python train.py --n_layer=14 --n_experts=24 --experts_per_token=6 --d_shared_expert=0 --activation="swiglu" --router_score="softmax" --normalize_top_k=true --balance_bias=false --lr_router=0.000357 --norm="layernorm" --tie_embeddings=true --seq_len=1024 --dataset="wikipedia_en"
Below are experts of layer 11 (counted from 0) of a mixture-of-experts language model. Rows are named router (the router's row for the expert), gate (a neuron's input weights, with its number), up (a neuron's input weights, with its number) and show model dimensions 256-511. Each number is 128 + 24 x the weight over its row's rms, rounded and kept within 0 to 255.
After each expert's rows: "gets" lists some tokens that make up at least twice as much of what it gets as of all text. This comes from a sample of Wikipedia text that the model never trained on. Tokens count by the router's weight.

# expert 19
router [151 154 122 109  80 155 115 119 156 127 106  89 138 140 147 133  64 157 149 132 154 119 106 123 159 118 154 158 153 137 137 105 118 125  85 156 148 138 157 155 138 127 168 100 142 122  96 140 128 106 118  98 130 133 176  90 136 129 132 144 112 118 109 179 112 144 121 126 154 110 151 132 123 144 120 108 128  96 156 141 107 137 112 130 120 131 122 130 113 115 113 152  98  95 126 153 113 145 144 170 136 137  73 134  90 133 157 137 118 136 159 160 105 128 103 156 118 128 178  82 132 145 125 142 128 136 135 101 128 134 120  91 126 140 146 144 133  94 116 149 127 110 129 141 148 106 174  89 117 145 172 163 144  96 115  98  88 155 103  86 169  99 133 142  96 150 128 131 116 149 132  99 104 101 133 112 108 150 148 158 169  85 131 134 134 128 153 190  84 104 139  95 143 140 125  91 103 137  88 143 107 126 135 109 112 159 148 131  90 157 111 123  92 166 152 125 186 164 130 172 115 145 188 109  98 144 140 165 127 111 109 112  55 137 108 117 152 110 138  86 134 121 139 107 120 100 128 123 125 135  95 105 148  85 102 134]
gate0 [132 161 155 119 124 145 115  83 142 149 163 141  63  86 109 132 148 143 106 156  96 109 136  98 112 113 165 158 129 124 108 128 111 119 125 125 141  98 187 142 114 151 156 144 101 152 108 122 102 127  94 112 116 159 117 128 157 129 131 165 145 181  97 132 107 105 110 158 113  87 142 161 140 131 171 123 113 107 159 128 148 114 145 115  89 118 115 136 132 153 195 133 148 111 147 118  93 180 144 123 148 119 111 171 127 137  70 107 111 132 118 137 132 111  94 123 128 124 178 161 115 115 119 153 103 137  91  98 148 127 138 149 120 102 117  87  90 114 128 102 125 149 137 150 123 108  81 110 174 107 168 121 130 111  93 137 133 131 131 120 116 124 154 134 111 127 130 164 127 152  87 125 102  92 102 111 118 144 135 153 104 122 108 115 144 102 144 146 118 150  98 106 102 108 119  99 168 172 150 122 164 130  90  94 149 130 119 121 113 120 134 103 172 132 152 109 121 146 146  81 114  94 121 131 127 140  88 148 105 116  86 145 156 148 105 167 119 106 103 127 122 102 131  82 103 134 123 108 161 132  97 139 141 122 139 132]
up0 [128 133 102 102 129 135 106 142 129 147 127 152 127 146  83 149 130 149 167  85 170 111  90 143 155  99 151 107  85 164 111 143 142 121 118 125 148 156 122 118 114 131 120 135 138  87 121 120 110 107 137 132 126  98 144 117 153 117 110 102 158 143 160 173 189  97 139 178 110 143  87 132 158 113 101 128 117 156 130 165 159 158 127 147  88 123 157 154 119 134 134 153 172 151 107 142 171  65 141 108 132 108 130  65 150 143 146 126 147 172 166 117 112 178 139 161 134 146  98 129 157 100 144 147  86 174 131 118 160 136 115 137 158 120 112 127 117 132 149 136 108  85  94 110 112 212 109 150 125 169 142 124 125 116 141 123 139 155 159 155 141 143 141 195 106 156 115 137 144 138 112 118 106  97 166 151 119 124 136 102  89 127 117 127  96 161 117 114 124 102 148 106 122 101 142 144 150 128  96 111 101 139 154 114 119 107 110 149 117  82 140 143 109 112 149 133 112 121 129 119 136 118 127 160 136 119 158 116  98 137 101 149 133 135 138 118 171 155 152 119  81 142 158 193 138 111 153 145 119 120 109 140 106 105 143 119]
gets: "\n", ".", " (", "-", " \"", " S"

# expert 2
router [117 169  84 141 115 191 153 167 157 131 134 160 108 136 142 152 123 145 125 144 104 106 151  99 162 105 128 134  98 139 129 120 145 131 111  54 160 116 127  99 148 171 145 153 119 103 134  96 158 131  93 121 168 129  97 131 132 160 129 149 156 103 143 139 134 131 185 151 124  86 144 152 113 161 124 144 176 146 127 133 156 163 162 133 154 150 130 133 134 101 120 123 136 105 139 131 128  92 185 120 174 125 146 136 145  96 144 111 115 119 104 108 154 102 117 119 115  97 133 142 138 124 109 137 127 106 115 123 164 156 140 130 112 138 145 100 178 133 130 101 143 132 110 115 138 123 154 125 132 113 132 142 120 106  96 143 116 150 118 104 156 146  98  98 146 135 125 133  92 152  86 148 120  95 136  82 153 108 125 170 131  87 124  80 147 128 111 132 160 110 125 110 129 122 129  98 126 151 137 176 128 106 122 156 177  75 143 139 149 131 106 170 127 115 105 188 163 173 115  94 132 177 107 105 153 145 144 133 127 156 141 112  98 146 122 132 179 151 119  76 139  97 146  75 115 121  95 116 103 137  90 130  98 132 161 114]
gate0 [123 118 143 132 143 140  69 130 112 103 136 111 112 105 148 142 112 119 153 130  85  96 174 140 143 122 176  84 157 147 107 130 156 159 113 131 133 120 108 166 142 165 134 145 160 147  96 106 164 132 170  82 109 150 102 123 147 144 117 135 102 116 109 113 106 119 117 132  99 150 111 149 136 152 132  94 133 106 163  91 141 156 150 150 114 154 138  89 122 131 145 121  74 124 146 117  98  96 111 182 164 144 141  84 132 104 145 148  93 164  98 125 123 145 142  96 119 109  92 156  94 176 119 136  95  68 133 121 108 110 134 136 133 122 133 153 139 130 121 113 122 122 155 145 141 105 129 130 128 184 138 144 115 108 129 159 114 175 160 104 136 146 131 159 104  77 134 121 128 136 121 138 125 124 119 143  95 149 143 150 111 162 128 127 137 139 153 156 125  98 141 158 130 102 144 118 163 114 115 132  89 154 105 125 113  89 125 135 109 128 125 115 134 134 109 120 110  70 135 121 148 102 130 136 144 120 143 109  74  91 111 138 142 141 150  71 118 151 175 114  63 137  81 124 136 117 114 124 107 150 107 192 105 190 134 101]
up0 [143  88  89 146 169 117 141 123 124 144 122 110 193 140 128 132 179 155 110 111 162 156 134 110  88 113 130 143 146 131  98 145  66 108 158 122 122 146 118 128 106  86 136 123 100 116 140 118 107 140 106 139 136 132 128 162 148 140 164 124 113 129 109 121 134 146 143 131 113 131 134 142 124 111  72 107 105 137 117 123 125 118  93 128 137 157 106 124 165 130 143 107 159 132 163 148 156 141 138  54 122 131 106 127 101 113 100 160 168  88 167 171 116 136  94 131 130 129 109 137 140 118 128 117 179 154  94 124 112 112 163  61 150 115 118  98 128 131 171 154 110 149 109 117  84 120 102 104 130  91 120 150 115 126  93 117 125 117 106 137  89 171 156 136 121 171  81 130 119 150 149 114 123 106 144 121 151 136 135 115 134 114 133  80 152 129 110 173 115 141 133 105 129 117 143 121 151 150 161 134 132 111 134 150 148 147 105  76 153 124 195 151  94 146 116 108 127 154 105 121 132 122  97 125 129 133 137 138 134 157 141  91 115 139 120 165 106 109 127 145 142 116 160  94 114 136 116 156  79  91 169 126 144  86  99 110]
gets: " the", " |", ",", ".", " a", " and"

# expert 0
router [129 166 133 166  84 110 125 153 157 114 152 158 146 119  84 132 132 143 133 175 138 129  90 137 138 141 106 133 149 110 111 113 145 163 150 138 149 110 110 170 141 125 145 127 140 115 124  88 151 124 115 138  92 172 110  99 130  52  91 113 133 130 122 143  99 127 133 148 135 134 141 106 158 134 125 137  97 140 160 136 129 146  84 101  99 152 116  99 130 143 144 127 123 108 147 143 155  72 123 136 120 178 122 115 150 110 180 129 102 130 131 171 114 139 124 103  83  97 163 102 165 138 131  96 120 118 141 137 113 131 122  60 120 136 114 137 156 121 113 150 120 139  76 171 113  84 145 131 120 148 175 143 141 119 142 125 133 138 137 106 138 151 116 131 128 137 107 185 129 143 140 145 140 151 143 150 145 145 130 120  89  98 102 154 158 111  91 155 168 101 135 105 145 161 132 154 134 151 136 189 120 139 180 109 161 164 110 121  99 127 101 104 115 126 106 142 124 153 141 113 121 172 104 169 115 136 106 155  93 135 112  98 136 102 116 104 139 140 130  92 111 115 108 122 134 165 137 108 110 130 118 184 127 151 149 108]
gate0 [123  81  99 110 149 106 100 139 146 101 124 139  94 133 155 168 163 178 116 133 142 122 156 132 147 136  90 108 116 116 116 136 157 146 105 163 139 150  57 165 114 169  99 131 144 126 115 101 137 122 177 120 118  97 144 128 109 162 127 150 111 121  93 122 101 134 136 169 149 111 129 145 139 101 157 169 116  92 112 127  96 153  92 139 131 147 172 133 130 137 122 142  73 109 119 131 148 151  89 132 104 127 127 129 115 143 188 143 149 142 101 126  88 131 121 116 109 151 145 146 167 122 130 137 136  96 176 141 153 126 105 108 147 136 132 157 114 135 157 150 118  98  70 118 166 148 158 150 158 141 124  59 142 140 134 166 114 101 114  91 149  81 149  96 131 148 118 133 115  92 137 133 157 129 121 130 100 181 108 148  91 180 167 106 135  93 108 133 149 117 146 136 128  96 169 110 109 140 184 144 113 134 142 120 133 144 102 145 110 170 126 125 106 117 122 167 155 120 104  90 151 130 112  95  86 123 138 108  99 118 118 153  65 146 128  94 103 100 127  83 126 125 146 121 111 127 160  99 142 144  90 119 132 125 136 102]
up0 [112 145 144  96 115 108 130 112 139 133 132 106 137 154 159 131 105 103 183 117 127 132 149 152 171 157 145 124 137 129  68 127 124 127 111 105 131 122 140 126 148 132 203 130 123 146  98 125 155 122 126 117 121 161 110  73 114 160 148 150 135 105 159 138  87 111 182  93 140 107 133 138 167 109  80 147 105 107 139 135 151 102 140  73 128 115 103 118 119 135 121  98 127 125 133 115 139 147 118 134  84 164 140  92 111 137  81 173 127 159 173 117 115 107 113 116 156 133 116 145  90 135 141 125 168 163 138 141 132 152 152 153 137 126 114 136 119 101 140 116 169  89 151 121 132 147  92 131 116 181 112 126 133 104  90 140 132 107 125 147 136 142 126 154 130 143 120  99 137 151 119 131 118 128 111 128 156 126 179 108 105 123 132 153 153 147 121 158 136 167  98 141 132 111 105 166 186 116 111  96 154 143 120 114 162  84 118  73 105 133 124 114 148 174 133  83 117 107 124 134 125 158 158 145 149 128 143 122 114 182 109 138 125 162  97 160 156 120 115 109 111 122 171 152 116 170 112 112  90 104 129 105 167 101 118 144]
gets: ",", " |", ".", " in", ":", " of"

# expert 13
router [ 88 166 114 126 103  98 129 152 120 119 116 132 128 100 131  80 143 109 153 122 156  97 105 185 115 141 166 128 151 130 126 108  95 164 125 111 120 125 155 140 148 115 123  92 147  84 122 140 163 113 133 172 110 144 149 151  88 150 134 136  98 101 170  95 137 128 152 125 121 164 112 106 131 102 159 125 131 115 153 171 109 132 142 134 105 140  79 131 122 163 120 135 113 156 159 115  92 106 117 140 157  90 175 138 116 104 131 120 120 131 126 131  94 135 125 111 120 141 143 120 138  80 111 139 129 113 116 145 125 140 110 123 133 103 114  71 116 130 146 128  78 123 152 120 123 139  82  81 107 129 113 131 133 134 109 117 133 117 112 174 111 126 110 138 142 146 123 165 131 121 192 110 100  97 158 145  86 121 172  83 166 120 133 146 126  91 117 119 142 122 139 143 102 121 114 124 133 107 151 113 114 153 142 140 121  96 139 109 131 114 106 118 113 117 142  92 131 114 137 121 129 132 101 137 120 174  87 156 128 104 139 184 147  86 117 148 149 105 108 148 124 131 119 122 163 108 152 153 155  78 166 131 185 137 144 153]
gate0 [134 109 130 149 150 123 149 112 107 149 102 141 124  60 141 179 106 103 126 140 124 102 128 107 121 117  71 122 168 146 120 129 123 109 119 194 139 109 146 143 125 122 107 161 146 127 174 158 128 120 116  82 127  84 122 104 181 135 122  92 141 152 139 123 131 103 147 140  91 121 151 168  92  93 125 132  51 160 133 107 135 108 115  97 149 136 164 108 159 124 126 121  91 168 106 104 157 137 138 134 110  90 132 183 151 120 131 170 128 130 121 105 160 114 150  88  76 109 143 106 145 146 133 153 118 108 156 157  83 185 134  72 125 148 138 126 110 112 102 146 106 127 103 110 137 100 123 115 139  91 144 153  95 124 173 120 123 145  68 161 128 108 140 149 153 140 132 125 127 132  92 124 136 108 142 128  88  94 123 111 127 110 141 116 156 117 127 126 163 103 124 158 108 114 120 108 148  66 111 142  84 145 109  88 148 155 133 127 129 127 124 146  89  90 119 170 146 122 108 164 125 106 128 101 133 131 161 159 107 117  55 121 136 153 114  60 166 125 165 125 157 174 133 101 118 164 136 128 110 104 149  92 148 128 110  99]
up0 [121 116 137  80 168 151 143 158 151 120 110 102 184 151  99 128 154 165 119 117 139 176 157 133 108 107 137 104 125 120 154 183 140  82 167 123 120 147 165 133  98 135 151 106 147 140  88 159 143 129 109 124 119 146 154 113 151 150 117 121  94 135 145 142 109 119 136  97  81 157  97 112 136 101 153 130 183 143 140 105 139 153 103 124  87 183 105 164 149 122 135 104  99 152 125 145 137  75 113 134  80 121 127 122  87 163 156  98 176  92 123 144 138 135 101 117 102 113 118 146 114 150 142 119 138 148  98 125 117 121 118 140 159 118  96 128 164 156 122  91 139 130 148 112 142 129 137  98 123 162 108 134 128 163 146 110 142 101 107 103 135 106 125 133  96 159  89 142 153 154 177  91 123 141 125  74 107 142 121 101 131 122 135 145 125 166 123 136 135 162 129 128 144  94 150  98 118 152 138 118 150 110 117 141  99 111 131 104 134 119 135 193 116  94 129 164 120 111 126 129  90 121 133  73 133 122 136 146 154 132 125  52 123 116 135 119  99 112 126 104 191 121 109 127 117  77 120 152 146 126 172  82 118 143 137  98]
gets: "\n", " was", " of", " and", " to", " on"

# expert 7
router [108 120  79 117 133 123 128 140 171 129 142 117 138 129  78 158 111 121 155  82 138  87 140 121 125 162 135 156 151 111 104 100 100 121 182 137 106  83 131 156 152 190 121  67 149 110 132 128 113 117 133 126 116  96 136 102 147 150 117 148 148 117  77 184 139 110 139  87 140 123 134 107 112 122  97 136 123 125  92 113 153 125  98 122 118 144 113 154  96 125 135 110 124  79 103 130 145 126 124 148 125 102 118  96 103 160 138 141 117 124 125 135 116 142 119 178 133 148 170 129  97 138 113 129 123 138  78  84  93 139 117 134 156 138 118 164 163 105 137 106 165 134 155 172 123 166 138 114  93 139 137 167 140 109 128 154 106 105 103 153 114 102 139  98 145 128 158 156 115 139 116  94  99 130 115 131 137  92 153 151 126 129 121 157 111 159 149 115 110 108 127 124 112 117 153 116 149 142 107 148 155  96 177 168 111  95 128  73 120 128 131 134 125  87 142 131 172 121  86 115 106 134 121  93 107 117  81 106 107  92 131 151 131 123 173 141 133 132 132 112 134  97 130  93 123 110 127 153 107 170 140  93  93 133 189 106]
gate8 [114  94 140 129 137  73 114 107 103 166 115 142 130 121 112 135  88 140 140 138  90 147 110 138 137 106 108 134 181 116 124 120 100 140 154 151 120 145 127 135 125 122  80 140 113  98 112 116  74 100 109 132 104 122 133 114 123 149  78 110 128 146  61 147 131 111 112 116 117 103 117 132 157 146 142 148 126 112 121 138 136  86 107 140  97  99 137 162 117 114 124  91 113 137 115 147  95 105 118 151 167 134  98 134 150 108  99 121 111 130 113 114 141 117  94 140 125 101 105 106 163 109 122 111 127 128 133 104 163 140 129 147 166  85 115 146 122 162 114 185 142 101 149 154 136 116 100 106 107 151 115 135  89 146 100  94 118 138  95 115 153 134 102 147 127 159 120 162 141 145 159  71 126 131 105 114  99 202 141 147 130 100 169 162  91 141 135 140 103 148 189 119 133 121  92 128 120 100 145 127  82 138 149 118  91 124 132 121 154 137 136 169 126 127 140 139 120  87 121 138  81 119 136 136 168 140 135 165 132  77 128 156  54 108 142 140 101 165 132 163 106 108 124  72 138 114 174 126 131 105 139  90 131 122 168 149]
up8 [ 96 143 103 121 154 123 144 142 134 102 126 141 178 128 107 102 107 162  80 125 161 155 109 131 113 104 116 157 169 164 158 139 110  73 133 117 145 135 104 102 111  96 143 141 107 149 138 104 111 167 125 106 123 178 168 105 158 110 102 116 155 147 125 128 112 133 133 141 138  85 137 152  96 127  76 147 130 118 164 124 128 137 118 104 113 134 133 103 116 168 125 131 135  90 121 134 138 150  83 104 143 127 106 119 133 130  88 104  80  75 164 159 123 148 101 163 146 133 118 157 115 137  98 161 113 122 125 140 100  98 105 106 126  88 109  74 115 143 173 112 167 111 161 108  81 125  99 108 173 141 120 121 115 141 119 125 122 169 135 115 144 111 135 125 131  98 161  93 140  95 188 165  98 137 143 128 147 122 102 103 137 101 134 148 109 141 105 146 167 158 124 105 101 136 131 121 145 111 127 183 112 100 133 109 117  97 141 136 130 149 169 119 212  88 122 104  74 120 127 110 119 138 161 162 157 125 135 133 123  76 120 103 161 134 208 133 148 119 158 126 138 125 128  95  99 142 138  94 118 117 121 176 125 100 123 126]
gets: " |", "\n", "|", "-", ";", ":"

# expert 20
router [146 121 115 161 140 133 112  99 104 135 130 136 162 133  86 109 145 140 130 137 100 161  99 180 103 106 108 131 108 144 124 104 104 119 156 105 115 153  96 141 117 148  98  75 121  93 110  87  83 113 121 140 113  97 153  96  83 117 145 118  85 144 126 113 121 123  81 113 122 174 128 146 146 111  65 137 123 120  85 143 125  85 139 143 100 166  98 119 130 163 142 112 154 138  72 121 164 137 127 130 135 132  99 101  95 102 103 115 137 114 119 167 169 136 150 146 101 135 148 145 112 168 146 132 143 137 100  97 158 138 127 134 118 132 106 153 100 156 154 148 106 159 143 151 147 140 104 108  98 169  90 121 142 144 135 133 165 114 139 109 144 124 151 111 144 116 136 106  92  93 131 123 167 115  76  95 127 116 114 139  96  64 116 142 117 155  71 135 128 107 128 137 120 136 143 144 140 118  74 139 134 106 139 118 136 140 114 129 103 164 151 145  83 127 134 139 118 119 158 152 109 130 128 125 133 125 138 127 129 130 125 107 140 164 137 120 115 145 154 117 112 113 185 140 130 137 119 130 152 154  84 103 142 149 168 181]
gate0 [178 129 143 147  80 139 122 117 121  98 155 123 149  77 103 107 136 114  83  77 142 151 121 153 147 120 129 114 144 114 130 181 135 106 144 139 121 150 124 157 132 111 106 132 163 134  85 148 127  65 119 168 105 137 133 124 134 122 160 163 134 118 107 113 106 168 144 130 123 117  91  92 108 104 163 163 184 119 125 132 129 127 121 104 121 149 127 107 134 146 122  90  87 108 175 138 172 128 106 132 100 122 128 161 124 107 130 165 153 173 148 134 118 152 146 133  91 121 167 111 134  94 106  83  93 140 122  95 167 107 116 143 178 179 109 164 104 136 154 115 122 190 139 116 110 137  66 147 130 138 134 125 129 159 105 110 161 130 166 116 152 140 157 145 196 137 109 129  89 191 135 108  95 167 143 116 197 120 139 119 119 113 152 151 137 158 114 194 123 120 115 163 145 137 171 115 162 131 106 151 135  94 125 177 102 108 136 138 180  92 162 167 124 110 122 177 101 119 112 140  94  87 129 112 107 163 124  79 149 103 126 111 134 129 116 152 162 143 121 142 110 145 118 139 122 106  69 147 171 142 102 101 163 118 118 104]
up0 [116 163 104 132 163 100 160 149 151 140 114 116 144 144 126 131 126 157 147 131 164 113  74 158 129 168  84 110 113 172  97 125 131  98 158 129 135 106 120 139 106 172 127 124 143 146 122 126 126 124  89 133  78 126  72 136 156 105 138 144 131  74 132 148 115 113 168 129  78 138  81 141 123 139 117 114 128 136 125 154 134 147 129 146 114 150 146  99 117  84 159  86  99 119 159 121 126 138 105 135 160 173 103 114  78 128 142 126 151 137 120 115 120 160 101 113 183 101 145 147 130 103 144 130  51 126 155  88 138 116 106  90 170 132 150 166 131 114 109 103 177 106 138 115 125 164 154 121 137  96 158 179 178 146 100 150 118 137 199 162 126 146 156 132 139 147 112 108 122 106 147 119 113 123 139 106 112 147  81 145 156 140 128 134 125 118 111 153 119 134 145 125 134 108  98 121  90 132 141 135 128 129 137 116  79 133 125 124 100 129 138 117  97 125 146 104 168 159 141 101 157  98 166 110 156 152 138 169 136 124 131 109 142  98 178 135 162 133 153 128 113  98 156  89  90 143 115 105  98 149 114  96  94 120 102 132]
gets: " |", " 0", ";", "–", " —", " 1"

# expert 23
router [ 95 125 122  91 118 125 111 102  92 111  91 140 132 139 158  90 120 147 120 108 120 141 172 151 117 125 101 130 115 120 108 148 121 137  97  92 161 125  85 112 129 125 113 129 128 151 104 136 105 152 147 124 136 123 161 103 187 150 139  93 165 108 141 122 150  88  93 159 135  97 143 134 172 121 117 131  75 154 127 125 107 144  82 184 143 115 140 116 100 143 124  83 115 157 122 135 149 148 162 152  92 139 125 123 118 112 127 138 132  97  83  98 139 120 128 167 132 174 126 136 106 154 168 164 123 164 138 180 151 133 150 120 126 145 153 125 121 120 119 137  91 150 159 143 137 130 109  77 105 149  82 125 116 106 137 127 147 129 137 122 129  92 157 144 148 120 141  98 119 102 144 109 118  95 154 130 114 112 162 107 130 122 123 150 127 120 121 165 145 147 126  83 123  97 119 159 122 111 156 144 132 104 113  96 122 126 115 105 137  98 120 107 141 118 116 109 163 141 120 103 127 170 146 170 104 113 110 135 155 143 129 129 132 159  93 116 124  97 116 114 129 128  88 120  91 140 149 124 157 157 137 152 143 153 114 157]
gate0 [ 78 138 131 125 147 171 109 150  89 113 138 143  78 131 148  99 153 110 142 111 122  85 128 115  98 143 112  99  93 145 119 139 177 117 146 127 138 120 107 179 112 111 109 178 104 102 117  79 132  86 141 103 119 134 122 121 129 126 134 111 117 125 148 150 117 138 128 172 115 130 124 125 131 142 109 136  93 122  93 124 132 136 108 116 115 130 146 109  93 130 161 106  93 132 101 125  99 154  79 141 117 108 106 122 151 154 123 107  95 162 148 139 100 101 117  87 143 144 125 121  69 109 115 144 125 182 149 121  97 147  92 137 128 127 151  87 108 160 118 139 135 178 140 126 130 133 101 116 102 139 135  80 147  96 105 162 173 125 123 130 113 120 159 145 134 113  90  92 161 128 103 127 151 145 129 147 153  82 122 104 177 134 119  91 111  86 163 105 129 109 123 138 117 106 118 161 138 161 122 180 132  37 138  87 124 123 152 106 147 114 173 160 108 135 135 108 176  90 144 128 130 112 118 129  98 152 153 127 135 136 124 123 113 128 155 148 126 115 145  94 103 101 128 115 126 126 104  76 129 159 136 123 145 138 112 139]
up0 [102  98  94 112 103  98 136 143 130 125 149 119 110 172 131 142 142  87 157 141 127 153 142 111 144 103 124 124 127 135 132 121 111 134 159  89 156 166 137 106 157 184 140  98  73 168  86 102 134 128  99 165 168 162 148 134 111  97 138 166 158  81 140 143 150 164 140 121  89 120 121 115 115  96 114 145 139 123 153 130 148 140 135  93 127  94  87 149 152  82 133 137 145 163 139 191 119  98 115 140 123 125 119  97 146 108 151 125 147 127 128 130  98  91 122 108 125 124 159 142 128 134 108 151 125 143 168  92 170 175 147  93 131  79 130 167 129  56 145 138 133 161 148  92 106 127 122 146 110 171 121 119 114 102 168 106 141 144 133 131 173  99 142  97 151 176 139 141 122 197 119 107 118 107 115 155  70 110 140 133  74 122 118 144 161 152 124  93 140 174  76 116 152 135 149 141  60 121 124 127 122 135 120 113 115 167 126 131 110 111 108 105 108  90 118 100  97 129 143 134 119 145  74 146 138 112 129 130 121 127 138 126  96 123 101 125 109 143 152 122 116 150 100 143 159 106 129  98 103 159 127 102 136 163 133 151]
gets: " was", " to", " is", " and", " as", "ly"

# expert 10
router [111 146  79 138 105 115 177 181 160 120 122 148 129 121 108 142 147 141 121 139 113 128 176 102 127 115 120  78 142 159 145 118 123 159 155  89 121 167 124  89 149 122 145 138 135 120 153 125 152 157  86 131 168 151 115 147 120 173 121 148 144 117 125 108 123 102 177 162 110 112 165 117 104 125 158 136 150 116 106 148 136 124 162 159 111 144 162 109 160 118 136 150  79 148 149 115 115  91 177  93 155  76 128 124 144 143 107  95 115 174 141 102 151 134 131 137 137 122 106 129 126 129 134 160 124 118 123  92 150 106 141 166 114 137 141 120 157 139 120 113  99 118 147  97 109 156  80 145  95  99 101  92  89 145 122 130 130 118  80 146 102 139 104 118 113 162 108 136  90 118  90 151 190 130 124 123 140 105 139 117  97 160 130 139 174 139 118 138 116  98 170 133 103 129 170 144 116 107 179  95 139 160 103 157 151 129 139 136 156 120 116 145 150 104 125 136 146 119 104 101 114  75 105 121 127 162 102 101 143 171 131 139 128 106 133 138 117 133 143 132 128 116 135 110 175 118 102 150 131  96 155 158 141 103 157 111]
gate0 [101 120 150 126 126 166 175  96 134  76 146 152  67 144 153 137 120 153 130 135  98 156 129 133  98 127 117 114 170 111 157 129 102 132 156 146 101 109 134 141 177 109 109 178 137 141 187 107 129 141 120 168 104  94 117 135 144  93 126 130 110 115 132 123 150 156 134 133 119  91 134  99 112 102  96 105 150 102 129 119 136 124 126 108 110 124 154 123 175 115 128 137 132 173 128 137 125 101 144 124 122 105 164 134 125 123 114  84 135 104 123  92 149 145 132 131  95 148 131 116 123 168  89 147 129 109 141 123 121 152 103 102 111 159  90  80 140 141 159 159 139 147 158 157  99 155  81 101 123 131 113 133 125 105 115 135 128 114 120 142 108 103 165 103 143 115 113 113 160 125 120 122 121 133 178 179 134 117 130  83  83 127 105 127 106 116 120 151 147 103 127 113 145 125 138  63 124 140 156 122 120 106 133 120 144 129 157 122 150 133  83 134 112 133 114 123 104 130 118 155 152 133 126 113 165 173 110 113 108 106 120 175 127 121  77 106 105 159 117 130 136 167 104  96 179 177 102 138 119 124  83 135 135 142 136 118]
up0 [126 131 107 129 120 170 117 144  74 121 100 105 153 126 113 165 123 152 117 118 139 113 178 141 129 126 138 130  99  96 109 175 148  90 124 115 125 131 184 136 102 100 139 149 158 128 183 104  97 127 131 112 164 146 130 166 110 127 132 139 139 106  98  79 112 132 118  84 147 123 120  86 105  99 118 138 141 131 133 106 160 148  97  99 127 156 142 123 119 124 130 151 164 145 169 118 165 101 103 154 163 134 138 146 137 159 137 145 124 156 121 128 119 163 131 107  95  95 140 131 164 101 170 163 133 103 129 156 139 143 135 141 113 118 105 122 110 153 119 121  99  87 108 114 112 124 150 156 114 129 114 143 125 113 122  73 106  96 111 150 116 108 142 127 142 128 104 188 149 130 152 149 174 108 165  86 141 145 134 121 130 112 147 123 138 144 153 152 140 162 128  84 146 104 114 105 118 115 185 131 136 156 120  97 165  80 128  94 140 158 148 120 148 195 106 166 114 152 165 140 124 144 112 124 126 189 139 105 157 143 132 140 132 149 125 146  91  86 127 145 118 173 122 140 142 111 131 103  93 128 149 116 103 137 158 124]
gets: " the", " a", " of", " The", "'s", " and"

# expert 16
router [ 78 154 144 152  91 156 115  65 148 109 119 114 114 137 127  98 145 131 120  99 116 156 152 144 143 114 111 100 129 120 138 183 159  92 144 142 110 123 126 119 138 148 105 103 104 119 132 132 115 110 161  86  81 117 122 152 161 146 148 142 143 124  96 171 160 109 146 172 158 133 129 115 118  89 122 177  91 151 138 107 132  86 137  92 108 135 123 109 145 115  92 136 194 164 102 154  88 152 145  86 108 147  95 109 130 120 155 134  90 181  91 136 129 159 157 160 118  95 135 127 129  94 126  96 104 118 154 109 120 116 184 128 143 136 132 127 145 121 128 115 141 131 129 132 154 122 132 150 128 124 156 108 104 141 125 111 125  84 167 136  74  96 124 133 136 177  99 103 157 150 147  66  95 116 154 145 156 104 140 115 142 172 111 103 131 140 163 137 139 152 118 121 140 111 166 115 107  99 130  88 164 127 111 123 110 169 110 143  92 130 118 124 139 119 103  96 122 137 136 105 122 108  82  99 110 115 131 180 143 174 179 122 142 153 144  98 140 126 125 139 132 124 119 143 147 120 119 117 128 115 146 155 114 150 113 137]
gate0 [142 112 156 139  81 115 133 107 107  94  89 151 130 131 109 106 111 120 124 102 173 137 146 147 179 124  86  95 131 157 126 108 124 121 153  91  94  78 124 121 149 131  92 117 124 153 159 102 146 129  77 122 151 145 123 103 154 156 157 118 121 146 134 141 139 165 136 111 127 126 113 129 173 136 126 157 145 124 109 144 124 162 147  87 131 128 152 164 148  90 181  93 187 148  83 165 119 174 156 107 136 115 112 112 139  95 123 134 146 125 130  90 155 149 142 183 162  76 110  67 140 105  89 112 156  99 121 115 108 124 159 119 121 104 146 124  98 145 106 160 117 122 142 161 100 119 138 147 173 134 111  71  99 138 120 106 108 118 168  99 140 119 127 106 150 114 125 159 116 114  96 124 112 133  90 101  96 112 116 124  93 118 140 111 124 158 137 132 156 113 126 139 119 127 137 173 153 126 103  99 107 141 107 159 177 125 152 100 165 143  99 123 134 134 155 109 124 105 129 108 135 165 129 120 139 128 112 130 137  86 135 162 105 136  91 155 140  62  97 147  97 153 125 169 140 134 131  85 143 149 120 142 145 158 162 127]
up0 [118 142 162  89 108 139 124 148 139  99 125 163 157 109 151 119  94 121 143  95 170 114 124 125 142 133  86 106 164 149 113 140 161 140 113 103 148 106 130 130 143 131 137 116 142 127 155  87  90 143 178 117 138 137 139 132 118 126 134 101 114 104 160 112 183 142 131 161 124 161 130 120 109 132 122  90 124 123 115 140 148 155 132 107 127 128 118  98 132 122 123 112  87 142  89 152 169 126  98 139 140 125 153 123 128 137 173 117 138 112  87 120 122 158 113 158 113 122 171 136  95 174 146 137  98 188  84 161 109 114 102 119  77 138  82 123  94 107 113 107 107  95  96 115 100 126 143 154  58 151 122 159 144 146 113 126 142 182 116 148 136 116  88 114 180 120 150  89 116 159 110 144 111 174 125 121 101 157 125 158 111 115 145 124  99  80 126 133 128 128 122 104 110 142 127 141 157 120 120 146 143 163 136 117 112 184 105 130 102 145 122 164 104 140  81 106 147 129 132 109 118 132  94 160 108 177 140 103 118  65 125 110 125  73 164 127  90 132 140 130 109 123 105 121 133 119 114 118 139 101 138 116 136 124 157 121]
gets: "\n", " B", " (", " L", " F", " b"